Experts of a small language model.
Size: 8 layers, width 224, vocabulary 2048, 61.9M parameters.
Below are experts of layer 3 (counted from 0) of a mixture-of-experts language model. Rows are named up (a neuron's input weights, with its number), down (a neuron's output weights, with its number) and show model dimensions 0-223. Each number is 500 + 50 x the weight over its row's rms, rounded and kept within 0 to 999. Numbers have three digits each.
Before each expert's rows: a language model's description of what the expert responds to; "raises" lists some tokens whose logits its average output raises strongly, later layers aside. This comes from a sample of Wikipedia text that the model never trained on.

# expert 37
What it handles: Line-break tokens ending table rows or list items and preceding headings, plus a few words like known, following, life.
raises: "\n", "ite", "==", "Species", "”", "ous"
up0:474475497520503374462451624539444463538504497477536416485573569518512440541450528543492422567532475451508445530463535452569556493415493565535508600541498473506470408477520449433507449608450423441572558479564536425476520586505504492549453496521526542402475475459414536592517597577553568522549526504504564511519535434567525476488468475433534533492534597549437373439449483371516533480503406415512443471587464512474462504479456516537478562543499492490375505469523505429461480528423473477517491525459461564590486554473440492466443619515511486574458483462585515517504480483478438549493564540494466442548464498512448485490475466406514410516571483520533452388483481544551435461471
down0:565435509454466444467492560552413527546575513494494474545536473462448616562508614509546520424485537532437556525482438480526491437453480490586549481520466447468555570501463464551442424441467515404501504390420576553516460565505477470637508438572462576480446390558525477529529533561513416487516509574563408503495591503584488606466466556519494511482491480498540499493438430517510541538457474458511396470523465467531437533518453561476521471555540508600480484543536482534615554449449578452475516494575439523534514454504445509463471452502493598450529486368479521570505512484510498497486533452410477461557452444504496385626476472546564533575477515576533480552504431461482500459442
up1:529507596479517555445543457502516556497547402502469452532339538478551561531487495517442454433509494464558498527546501554450427550463480575526620560504584462614491541518466499467549515541523553537467567506551451508463418519476536464466486522486541579515417492563502533494508397524530421448516434494506583506529518548521546634514465467571553524551458518498424454446444485559474485564488527506548462447499483462605474508587505575497443514523405609492470539486541561507519524475461516544485484549455468542572509501428555433443512465427436477500512418511550499497529536418477503423495546495523509488486498558384551470500531494417665446482558461570574520602481456373473457471573
down1:499487389502528406528489547484512379435467490494414544471572496516411392498470443426539502585506488470500542524369496543519481499588488445538525494498428501446430557545529537511363466563471461461429411536585526509565515511525426517550490491534492483472512462428453584542489493607415509601520528585538475433509542518435435512505494417467463496543552571471516519493513505459555469545395505507523579513493493563525514579534452521545471366478547440500439495482513496389487507544532472492522552523528447468478567530565491548516453634607511524593605548566510488556451588488441474557546528527557491544477488480514469446503491493606432539468444501468510483392500534525482478492438
up2:435574467428533442584539486471559435600534448476507424529449527486488377442376385479444500536511577459453478493526382561532508405525474509522553478503511554627511571514595528506515530527447435522485460559429515571445424501535462487485398505585564522467470516547432477557441510427461434486576484562493502417522515526440418507461479474456417461469465532504511486459483573492493475489551432579544406486529566503503585496509568506399517539497610444457483514530511484396544531531477539473502493495494508531504571532522514509492507525516485446480546502422513440498494513538585638466504467477495546476500411532573467502525465532498515448615481450562550505591382562482561524523439
down2:485466470447429515435518492513506484501558511596511466491502502457487547457573494495508614535492486520481525509405533535447446541559488513366519467525539455548524424432450488523538484429526616494466539486574519414606509430491488553457531572488430471423537495572427506467547565432493477501527458521535480496487519456454537471467479463483544559470477439494574503501449561539551495454592511392433530490575484533535469422553537477511546520535558387446576385444523519615565507469544428574581560461452544518573491536428540531410400469567508538464436421502553566474576563478458527491434443519451508411449545513412516532460510469508487613564456489499474528459537472518489345543515
up3:472537449444414493476555535496508655546539504491544515494549514523475486508566528510481475537487489561510524519510611524505463517512524491440560588454485499487538436477449485512477562533393479522591397525516535499425454430600448442458415586501429523473465517584493514481459482541536544560508618396562409534585427461475563496505503576499500569448434513535560421486515380463546462469501470523490527514545506470496459560552577453511437466467518579540602541418497453501495537583471564510488507527487572493422469464504460563516484564518483487584485416521418481499467437495502565514545521529517483633482428548474516487555463522447508367528384464484455550505396451518540400538570
down3:546462449591631525420492437418508551533585562486494406547526502478422424510552489493533498467520497543554575514469503461472512489489539463485572455431529389517487467528574454545554540477478454508493518470451561558523497483518426529500500578486489443579469473445513507515548545476576490471612503486543533502409548482460494621445355465503520504475556517517486543461418385467612539465450521516484514478450585427506523470524563438522447460591506516479494470460473482600495478573556538485431576467479451484620518537458560592514523485497586471495518525407516502476488450499544560399468507523395484420554445491496481471421535575402569511542413483496507590457455514430430502570496

# expert 34
What it handles: Word pieces th and mb inside words, such as author, thus, climb, plus ordinal and direction words like second, third, north, south.
raises: "ri", "ol", "ur", "o"
up0:434511488523524449628479549488468507446508415480404435393501581535470445527571465524484487504488421555482518550499411457459514525585506549535511555432476505556544469578493568553410467523547522447498551524467536480498572464473575520492517540516514628541449488498423504407570436453532516498429538462484578401452528492531537536513546457527388476379458516503473487413536520515627488489547435455525566467509524501516514485496616430498487587456404442482608534562515528520511532534381442459608431493470464567498506470519489504569463572558482444493431473485507548544508523539489562473556549462541530550463569426452444495511607523485473385514496543448537487540476491512523524521614
down0:455592474493483428462544455504563503542479466532456486430454549458509562469510561520478516579541540503481413465576535513499442550508545422541498486511579514460430484519534538527567532509525570473434510506449518431473470509416550415439478479573579519609483393496547562518548488454492493488461466426511520523669497516498437467479515546522531500546479482459352495619548549436456501492425537448515573517470494552477517428450391513487518499427516488470483502504523532485620546486581452549600451580541500554462366486437599490528535474465524479437561555598439473511548503536640559503471493504459415396441428467495539409468446465546540523522466535459454482541457543484452500508506
up1:447445538582485472470446517559447387496503528557486523524493535464487473509587535560516489453497458552401505502465525511557464514482436564553458426349490438478554540474463547496536607486417542443498541481564531438494517481482573483518353572466481406541503559540541574529596461525504459442507451541454471454428489529438567514465490454503534596480550554510515505411565565450506471533599558537459523553440467504486546430569479411475538439518538526550484477597511568409523622442431516533461549390394544483585552462513502451502476488472541525498563571602554530478523546490452453476459529468519498456509504486382466533501552548527545382593507479527518482486461540453438499524518
down1:519468486421541570568510564478485480449521580432563482418583465502472554509498437411523486606557536487530478496603474489485468480661472440511565450507487521493474402377542502543493589482387516498510531480547537566522477452531483508418470477446422559528487483514484487600407527504496464472513423585562429531520560468558467451509529553451503569523441495385540514477480448459473477505518508433457553557576506475519463530443600502441513492406545526449448474493535467354459437495557532424501504585462512440544499483482514437528538490519565543502448516606528470435541499486480508509601439587565475602542500532597523558530546507496443474544406492499498429540574527490529533466431
up2:522471460558529435480465465511447536521484470506479597557442443523561675392572542467601554505525478418468435468503463563446536551519493480442444575525627600537462518542555442487519557611488528493455518501459510460488440517615510550521535531535525497528417411509514477520482475495524490495500659421441556485521485554489554517438522537545480584431530447501505557579578486446556563430544454466448526500462453476547489448465604544560474503452492407537530559599437467510477445454418493487456537546487510578487444487478506557495430533513541482428518606471556493470528543545595499503471550509529430520475499457498475472466466596512516489527538633476446514438523481565470445501434
down2:494496502447545517545402495583497414475476479566509447483490443495482505540509533499496550426446432497475445472586485590495528492472583446519529544491404483536442610464509527536488447489537540502515431561483499491474536419627371405484486534539486550580468505505503411425530528499488501480599538499505448382552504482522530527510457390522558482514539483536510412542572528512594450587486532539535516448536534511521549580595425490464599560475428486538453538408436483504569502472508530470469466512505547511396471544395462509496517454481514436577480522652400506534514391460531467508401496565472542490549548547456555514490587494495503601515511507527518446398442520561501464466436
up3:447593602485426527474450496454480491505449486440470470580506497499459497469554425461536521610479547517410505431546559484495405508521507463503592478477553495521559523441521397435581566462539638609531426451553531430467485503485515536425402467477532508456512481493440474462476462513478459470501478515427544518484430513455455514458522494540575462483421423541635526481341488469546432476510437458579560484492461435447459499486511456444524602481577539396525546516434508486491495455452391519443525526453497571494496446513520477456558483580513544517442473473563517517449488474577567561516602537538568525443525501497434465515519603520466492421487369478543566528504424482536523505526
down3:564449420531577423515474516509612554423542465494544471472516500481527502470549401493523529440492467421642517530492601498545568439481475539462522566424574369521553470477518602462520527493584534544431508433441514576448583519538522516550495542509534458508527553538487433482476441522590459509481532514339512527474465472432504456493528445515565488531466475526560471510480498562529485391482532519516457475500487574493508460399513467495544429530573588492460462504442451407428509581589552469501558483503385482555469529531480495549489508494491552482504491413558429557494554457456360537439506505392436570488462609525525573544532446552470499442485525450408472490491502470442495539502

# expert 50
What it handles: The piece "o" and co/ro/do syllables inside names and words, e.g. C-o-aching, Sã-o Paulo, Colorad-o, Ro-ma, co-production.
raises: "ba", "k", "va"
up1:588494554482531423529502504570493441467588459496458424504571452507505468598567482451524509605521605440455511513499493514566402504563534455543480528546525484547484512589470645517513506456496418526523512483527520413478552477464490475452543581435499471511550487495426561466511451516541450488407541469550565589493548500532460490482560510528510508506495470533533449510479529431486498453505380519542525535495444529450548438497527442558352513503523518564489486523461566457467488447419590461519493477522430495570447402400569429523508561596520433473441437514531449518535528511431482526501435603465412551549444498463497544547626491547462452526541422548571425401509560429596562522520
down1:512574549471464429463420537405498590555505503477483486374401449534521495591489587523490428486481478570551458511542421534379462485548574534453580532561596524528433454437554611556495497521514474527430466491514534545478576472556465585477521497501476491458479501547476465528530566393497402572511513416421569533511462543548520523473413486516406541586497466507447502557499500535601477499495492534547429488517563493468573426519538436580473532408507390593511424583500471446426470472459595466429628541461494506469483518452500550468543440568435496513524459508424454449498492533535477542543543507569525539494528552479450504473524442462481456498500467498564542628557525463515521489499
up2:505481461518562539554587509542493565471521435505522432468461449415475580598457428523449503515517611389511510488476559459527512506516503630497476573552519582534457451468624544541477521491514480502530448474476486458465494513453510453582471546527530413482494537480562456533570451471441494410483481531579518490497500481454444506472542375435433460494455490405506488380482594388518428562421513425522495527452547489487435512488420576501514435495544379520505494502537503398535566537526518476577449380430508446481401547468538500438471530474589508468497574551495439444502532515493434513501537550533402540471520517596504552432493434523434554459585489510479492543461499488548578585533
down2:399456531475467451494593550502534482473487400506550525407418534533427502485449569457492432521520405453596445481512429486537469470520444528468540498499379466480527546497477550425546523500411562538471464467464486604454479468457522515485496493482587508434548516457541575519443537566486547473517476499536464550466543513453476586483530537596500540496572591559516406527418483533494566486502553440448562526536557577486520540404482523575525553489464593514524534476446533435492475465485550593430455575391435528480503554549429544439551496554380573478381527508531542512438390485485460464485528510530490431463508465446509514501593491480523390453445578439424517558488521481486620514465
up3:492450444533464506527526457514486452542515484524566594487495446535532527582502509466426514526423431507531472537555497575521498503542537521567469449480522525474471533490491557530444529520482498506422574551464547407493472521533525562437451578424475449500475579539579530450507483459421450513546478567535431519498398520388495459500425559468556431552461445445534440522532488520477520368432428526512496477573607443532420529512397492541535578569447483543437500549449437529474533570474488471557425541565510433505442567444512452517518456554436514497470460492560621510474518524514448497580481459534507587494579506506532506507601502424567478493465452474633528578652411425475410492591
down3:519522564539524494470513450455568504509433487611439511569488649487448474506550452463519537450451590496446537534453514419465547419498397469512489560550451441495544408555566494448479563463462544486487556485565475528486441444462495593446455506520503589517471501524502520476534595462587479508397524496472517475437433552577514446537566579392539409465383519508441586504479499441524569635600507473447514520456516485524515508469533548485477533485528560461471507531514532522547429473496438581503443443557532471505388422506501483505564487561562507490486509517476552546584492579497403481527407459455454432581561617568510497511568479443532524469539524484508598545474525592539495534495
up4:449522436437432454487486418529386516470550430495608431446542444532497433537506557512491505455599475564510448469505413480500442515480555499433501538417562487463611451584571513447463505491562482538435509491578411586503449603447540468451535462541571521452599522387474467518475463448443568494577480471515478519550597536462452503492323391481517520514530433479491458551487496516482411508533404557480453447606495574543458478502576531475543445450479551489495502448497466467544523520491477510537518463495511499457464502528421415540523482487493473521447565467457558544512546543515499550548517452414492479514542498556483521515601599502445489353528531543463547452496448502432578498555
down4:509448662515496496569404577504516418599516529469466589423461575526482535411394436559500518484553532561418457578452503515494482501473413452464484486520506461409456394465477529562419492460441556520525509457509446400500519413482425502491395572533491532527511527491454542528522548624567530454487511506447465575488547568558463444536557510442437488571491586512479494455577451455472527499429450519545483404472504416437526493506519517432485621501462537513497541521488546532478467530431513497607540500481428578479517522489514519480466519372624561451482516461525503512494563472516504514509478450495447525508515467596487546544468482471531502562487527499558487546548530487471451595646

# expert 61
What it handles: Short syllable pieces like u, i, ta, ha, ka inside words, especially foreign names (Jiangsu, Haruka) and graduated, mutually.
raises: "ff", "mmer", "dge", "pp"
up1:473552567553558553569520550516410544618527448526530536535528511440589506553568619486482487473480439510583489506459464507479525489455471546532468507584564453556512514519437563485525525474423531539442532553435510526544547449467486483532523541448439458540492529482474464416616408453568552493463518468450576440428532479490500478559453545495499541497500501536455566459566440448468505555591505456527487440505556530484573427429524475498502472495409499620450419499476453401499517555432569457516443516461453439565500423474466520579470564552461542496504552438557387551446493579554419514511534491462461553489602494508402387496540491535464557496481592548481525375467553510552557568412
down1:543515522479562504552423511511469546448480489582497515400534471471489506483429586499493540473459519407455536506581465572495470452592485471525541491402474554511461448478493441543509521576450539480539498383461531484395422457502474542541607540541567460383504430462498568457447551541467485457533537526613462602571581438512427509459549412491502458481533487466592456483529462468540522514406454533564468482469423459552475460519446432526459439484484484496357531483524482492503491468510513481503504445423380474531578510493404584571471600484551475483534453538569520534479480545444490493443612529618449487518445383480482485609566534544448478520470509497456547473552526494534501566447
up2:444537466543412567589442531466553414537528507384482582563548629453541518580507465515480495494474550473406559568530472496577467484542410477456513523520464467489405547433506538463436474429535614469467443456409543456469432485506453483399524502498501540566453396500537540498461445472473470523501520541455467595528602402533538474514550468501510554530511433540538516452425558534482509519562526542479566528540560483452414461477551515510560573465456568547504402521430598624546547602504510519442432540551494518506487532542530497537508550500514530478522515470468447528419478408476452517507549545453504462457465430551573438520469435554414509582518597555515486521524507380453482475479
down2:562586495541449455486511467552441542495460566560510450559477469468425479431536576467525524512451438411600445631506498518511399610382525478503538441559456530462552463505480543493541645483489516482500545496505531494576636486622479584448560530507591459445464440474511478559603528424471467469515492578442561420596461502484471472453477514474454444521508486413463570581439424483480483426462461438418393487403484527525474582509557477521432485512464529529419488474575451458465521472532493584497559477562539564530515418562535481564464501553521530445506480497488590538477516551535469443493460465538471553508509463539485512480499486431498492458501558370515526495552525451550500531520
up3:385547437462545518471528571476519502486431463428463487474542458454496582473479434433594585488506554421477526526423443560569484530464523542483556474497480562380539493548520552585527488489477513504470426516499535525502431449542506427513497590507566461525509532517527442526487544507441574445538395535557547407535531506468506533531508445404447593561433437400516485562602617490572424527455435531490516479441462559493508454453559556576463446495528501501414454491538457567482540499448585483558469535571412557463568479556462470491482464470599477469576489504506428514537545483452556572555505480493397476576512545541472406464494473600447456471464491430418516587573564486490541523548
down3:538481500567521518469568530447534525417537545522493523557508453437489477529510505487487488460493447498503588487593480485507514516537432589502490412509465503451417515487561410537499589505560562478453536443506519538545529466526597484550558483555516455474537444513488461523432487465479442541462472483496513490501444472467475498489475504447432663448552477471492567452510473467422530532607391436454526554516483521571502563528546531527545492499558418505514496423478569540492494535584549512396565416555599457543416481401551400446531468566466462484442485397555411420425494564498466512423523543648428444551474534480481575426559440406495441626515534524496592494556528507501475451501
up4:472531476472386519418537510480552442477541496477459447487492519572634481527561462472477464496547483527481559569530614433362498480502475482443547477448575512427550574458549561491478573466434454524528462516430426520472501455518512459524531558440473562431506429474442474437534567549595481554585537451525472579416642540459472467468528431518471551506569522577537422457451383469524559545495530553578494490542605439561460482514592523485506528530470412486438534519511429558487524492564544511578486505544472445486420447548524427517490554412518507519450448574440524534439454477496460508523510541597506439548521560468580558450474600440519418504598546505481476471522556492484473489487
down4:464433512566541502549509467506523532420515539424525565546494518434519461472500556464475552459490502521488445509523443486549592499486527516557420478535474578541538505506524505521565541528479452535494468467440553550507448506422591494519487455405556571522555511383518509477499430594504485505411501467494558506518379472526528529579477633429527458439529427536468461551446585445512443495486441453431467494501432466401448530467518511555507491518596603507511597437532541521613569536519551534449508488396486515616586408599478478508489536435476441416443557442555465459492482510523549512499522428515535455460494577497563481539510485457381446419522432435603502476571431490486528501391

# expert 46
What it handles: Single letters, often C, T, W, K, beginning a word, either capital or lowercase, such as c in corps, cruiser, w in worldwide, S in Switzerland.
raises: "all", "ell", "old", "amp", "er", "or"
up0:438548449566543460539575544530518410502497455508422461490538521462501444474499525536548517495564503511546544489447389485559423568326422534500580497526498377427475566493496488539472576490468578517535551480521492366430461528578562503523600503512507587499524525495482464561533559496454493465473436464525516509600448465530444466615516553418488463505450496470442542500596459513577454460511537459464504493461444474472415526454558545568495524487493486523440501587441633577516463450483551542479454531572500518509544593508485570461544501421465498512509610498526493529476485408539464432411455534524557530479517492537585474433580455503477498503546457448585561480483602527467436454576
down0:481447451555515505532415586567455631428535406510520475547464463506481505467637550434567503539467485473469471554541524478465536437598526502464495491507538566508499498563453541535506555570466529467536447474447524526508508471468450488544533474460483510475592425536517503502472462475507430473471461566565452566508575519537407571533479477518451451601417504540538472562376601480546368506464427450542387463574521561479545456540456492500493520600518519558483533468547422422468524496503458458515486458537447461497514488545529524527476460478685542449469506516432530438460580583561467564466534518631511459552498474479478504459428606477443540526489549542557536399531476483553535536480
up1:462430432480578404444558550500564424578549467464551487486429531434527490516458411597533587471491447559576473461489473413531505430511438467540452462495542417403493529513536467533496449498411506462526539519470480433466537466495543423541456495415497618458443460446598420505434515521561467603500524505513392507489504414492496498566506427497437544541487529479551434529544471542502513441526509502527406433471426501547551559550464509509397463569520436494509502504494433556593590537503456407501505444502616551503454521526484602513494484490453530474443621540435458485550496534541475511543477652566444458512520461606514495491554501515504466415512539581544549509481543433526476486493
down1:452432457553518604544454497571503486621485644454415548448533503484460531555412585415460497527531487484457488494531479510460505497517478539557449513368490538448559573478523445520557534472528547560529535385521494540455535467489467512466533489419537403425519460566495508644477513535456493399530456479460528519471490483533473469543530458441560506451466452576486512511525583430514537406494452472558453593492597457584397531513587465450529488489422524581471520519461528496479380454520509540511448479363424479492536575559494484577498518598429508458518462474510498493484581492457495408505567463478512515501480433591458408485479542468569511456500558512499580545443509521435516469482
up2:474540480410545485479435537507463513478618578526458441569503577508464408515560563428585501561590415455456540452457550555540544527472486530464499505527508452481416492551478473427471452505471411494547445523503513473536484556411503467484523521593534483532461519422427485523425460442563505619498481575431498468459586477569458503522564548471478529464467494522490442466438476446456375566519516501530485519418574485439427474459479556404483526484474432547522591544467486412447555468455555491455526554461396499472431499474493505476508481421476620523578453476535435467545431552554528473540471548463441487545437496549603405483525603490476410556540448546549460459455452479458579585480
down2:457471493541449472461470453509454456523428487560541548529480494554482498579481430481558521440402425547476491460426462500569522566440521500489382487495519516501517507476440467425547500519475529555423504502480575606500499442579433515496491575454505554477502443550449492480441519546476637501432454491572509538551489485482528547526537525530534463473513371504503448424476532522512555345419592365538459443525483538524571542463529532443546583504512533500549466513475569454436485558602453626569443504497461454436479400447475485514409503505550441479454554476621521586537481453382498495493437520503571467476471462475439440447536462523579487534491482427493524440468603492443502539549
up3:457492436468518544504537554412544455532545543489515475526511491496530410510565541491418536465505546553524505593459501496544448451473418424474595582449460372528528498553620544513458522524508502502449520591435521452518467482480450466428450459573377547417533551508536443599406519584468414431514511568562489508625490462427516565551467457519603545459536495458487491479553463486557552527551467518604416499537479406454511435545474538638535518501526492454473498471486394454489432500506597519486499528531529538444490493444582533580594449470556514534483540479533502445514555504483439489436389575486455518472403515529421516441520433530483543496434472528509483445504473470461425500543
down3:475574582500597500441481522611482445487544404516471566451437583439468497475463542510457457457548366462504488522573526406506552442542452519523549485612521647478423531419451459444534540474429497555510490423486512495408527495492411506432607434471532470565489496562500608477524559432470569399529547523473506476386465534419503452471534458503412391537520497526463437547531605484429444501512608495486520436462452487496495559523528518432491609546469475512501531473577548450542458454481508531500475440481479471518475504551406535472460387490451533506603477484435439501492507508541486514546558470557533511518424532485559449530549548485493474493589553555534512479514540538563508478470

# expert 58
What it handles: The letter f, whether alone or as a word piece, capital or lowercase, inside or starting words, such as shelf, serifs, belfry, manufacture, Alfred, fiction.
raises: "re", "ight", "art", "le", "lo", "ur"
up0:501406488452495565547554465490470466513528443524539488447517493453564537541531532513462402494479563485543446471554495593513430466485449505483491484524518561432617401505508542503548492541510456494502487472517440506481450501373467506484483484436544452519511511510563492523465435470603437600450481538473510416458483492410501542568595538524503458521477634550521494482508469488610549522501536517468440542499481464518517493453611587449512433544580474521497542533466496529522465478514521475541435372476475432527499491485426540476544523536522503524596408534478405468437473528503526465541668522442434437568514573471488526482432613408551512419550493496630517569537579543562476368535
down0:420599493519477535489518510469486525529577538451543479472478448486529439447558560473475551464512457504506475537440435498462463445502513554494606519502443529562533586410417431632458466525447553521498440496579447531517498495501491456517539580457462477319437496599493534563476456471451457439502544503417542453423581592583426495471565568592511415501547438485450486591527490449492485551521502426456524455549532510566472516413559413534500455494509538472511495555472467418599489493498392507612508547537571578505519457522543463488551508542581388482484539484502562564569564512491491496555485507502481555452520529465571506382544486523429481496489573507507577579570463506461556509509
up1:444450496510428451403511528443418415466530473509431502492497568491493549486511486456471520478505477534509416526473596453527523493480441520590510440464465477421533521523499438474473454556413470407571596457429486527525515515570516464533462539486493562532475552564524537462589478544487521533472620557481490548544474528555537494497512589404544466518549533534443416502567523429450575519542463538506468570401505515484517463397469495520607464419456483428521562528602525446492436503447555484582526548529529556482529532517489475529500402547474419557363546459420560443484439535481539552486551402521588479502547607426459449509575483512462368535558493537405471595499478479539529539538
down1:535473409556460549447576507461440485546501491551524441425396624486523492495456538456531550526456550454458549437457500469380438588511419506470537429525505383544512469501560566510464541438602518507559488506462500479481591521532517574434463448552565504463529559452474488479567504454435525585481467447468552521426555517495558623504512473511436567411525554489523490440486605589606501444512545529451451510504603520456479520578560540412434486551484481565486437432477464503535475457481529444501516517455505540494382375494447471496553445481601498547450450533584435490469477507558429453557570541467505556477428452473479461501510558511477578462511527603543449542478488521530451542488
up2:454492501416576526598602506493517517524460473419526410463587380438549589605572536542535532552472496513548395474531499478483434514452539536410489492468495463492562502483404613474435500494494483486468485447525442568454532451539529545494509458480420512486466495451539462463554459493574473417452568481487480623456447465546579542539617468482589441457506583397475480551524492451496520416507611520460503524455448582471579522515591479489554497413488434568427551535462509430563458518488535476501519492475454533483451481567529477412536533479432547514422468487506487526525485444522544497531502503547545455478493467426557561520457547455610584508516548494450548368553514474423490534556
down2:518516414502458444455553488492496530513554483578493520390487564543556518469477552476526445525500546578437444538592469488404547535515603603447513529435523396458466487550518432523481488554445593501524536451427533504565525455539489517488448466529500512458458529612535588611429506381524445562549500479485520430503421509481556512465521462545431545482528498484525442541503572426571459504524487430579510500353568573530432469475418527437499506430502530528502519390445478478533425461445495499413560571449516495507551393554516446505416545559437538529580507563490548475556578535433428418472494524544549459497518577536484491491499513482542444483553524521572477482463479583532406576476
up3:510472549459555601501560470491562466363515507431467501460486520481421425575494474507602549462484490508569454496545608459524556459523576491404552458577456453458587548512524522437529527432547530470535476534488517463507496439510527517575420473449488451481426518515521511479546546493502563530493590465548586564401493565574416468471507470425617520427499448529480523486562493486548374496534528515485465456483477470610564472530329428567489526553503507464489472440521463486509535400418459518515575464427462547527456526526526501533490376629531505450443462547494504462516509390451496480553479453431505512449522540420423405492503498499418499439573537504522519518467568492510485523517
down3:504611484470405391481445541588456471440484549460478571466426471554495556469473457536519529551506524485426455488489391441538557488598480531523416580413519509484522477482465533546661524574492544464551489518572504575532490452581552583427508470454405467438488543465546585516514482587439474430462489520455416466464483562530614461446479439592543479583509501437584473449569480445519609463546478506520585518440558460507479448499481467488462534517472543540437488489564511550465474547471471477477402446472473375539461454466485533387513518482488472482487521430516487643549523428568507525460555549472465548490454482468459474502513542503601512532477492527585517513557482505549515480560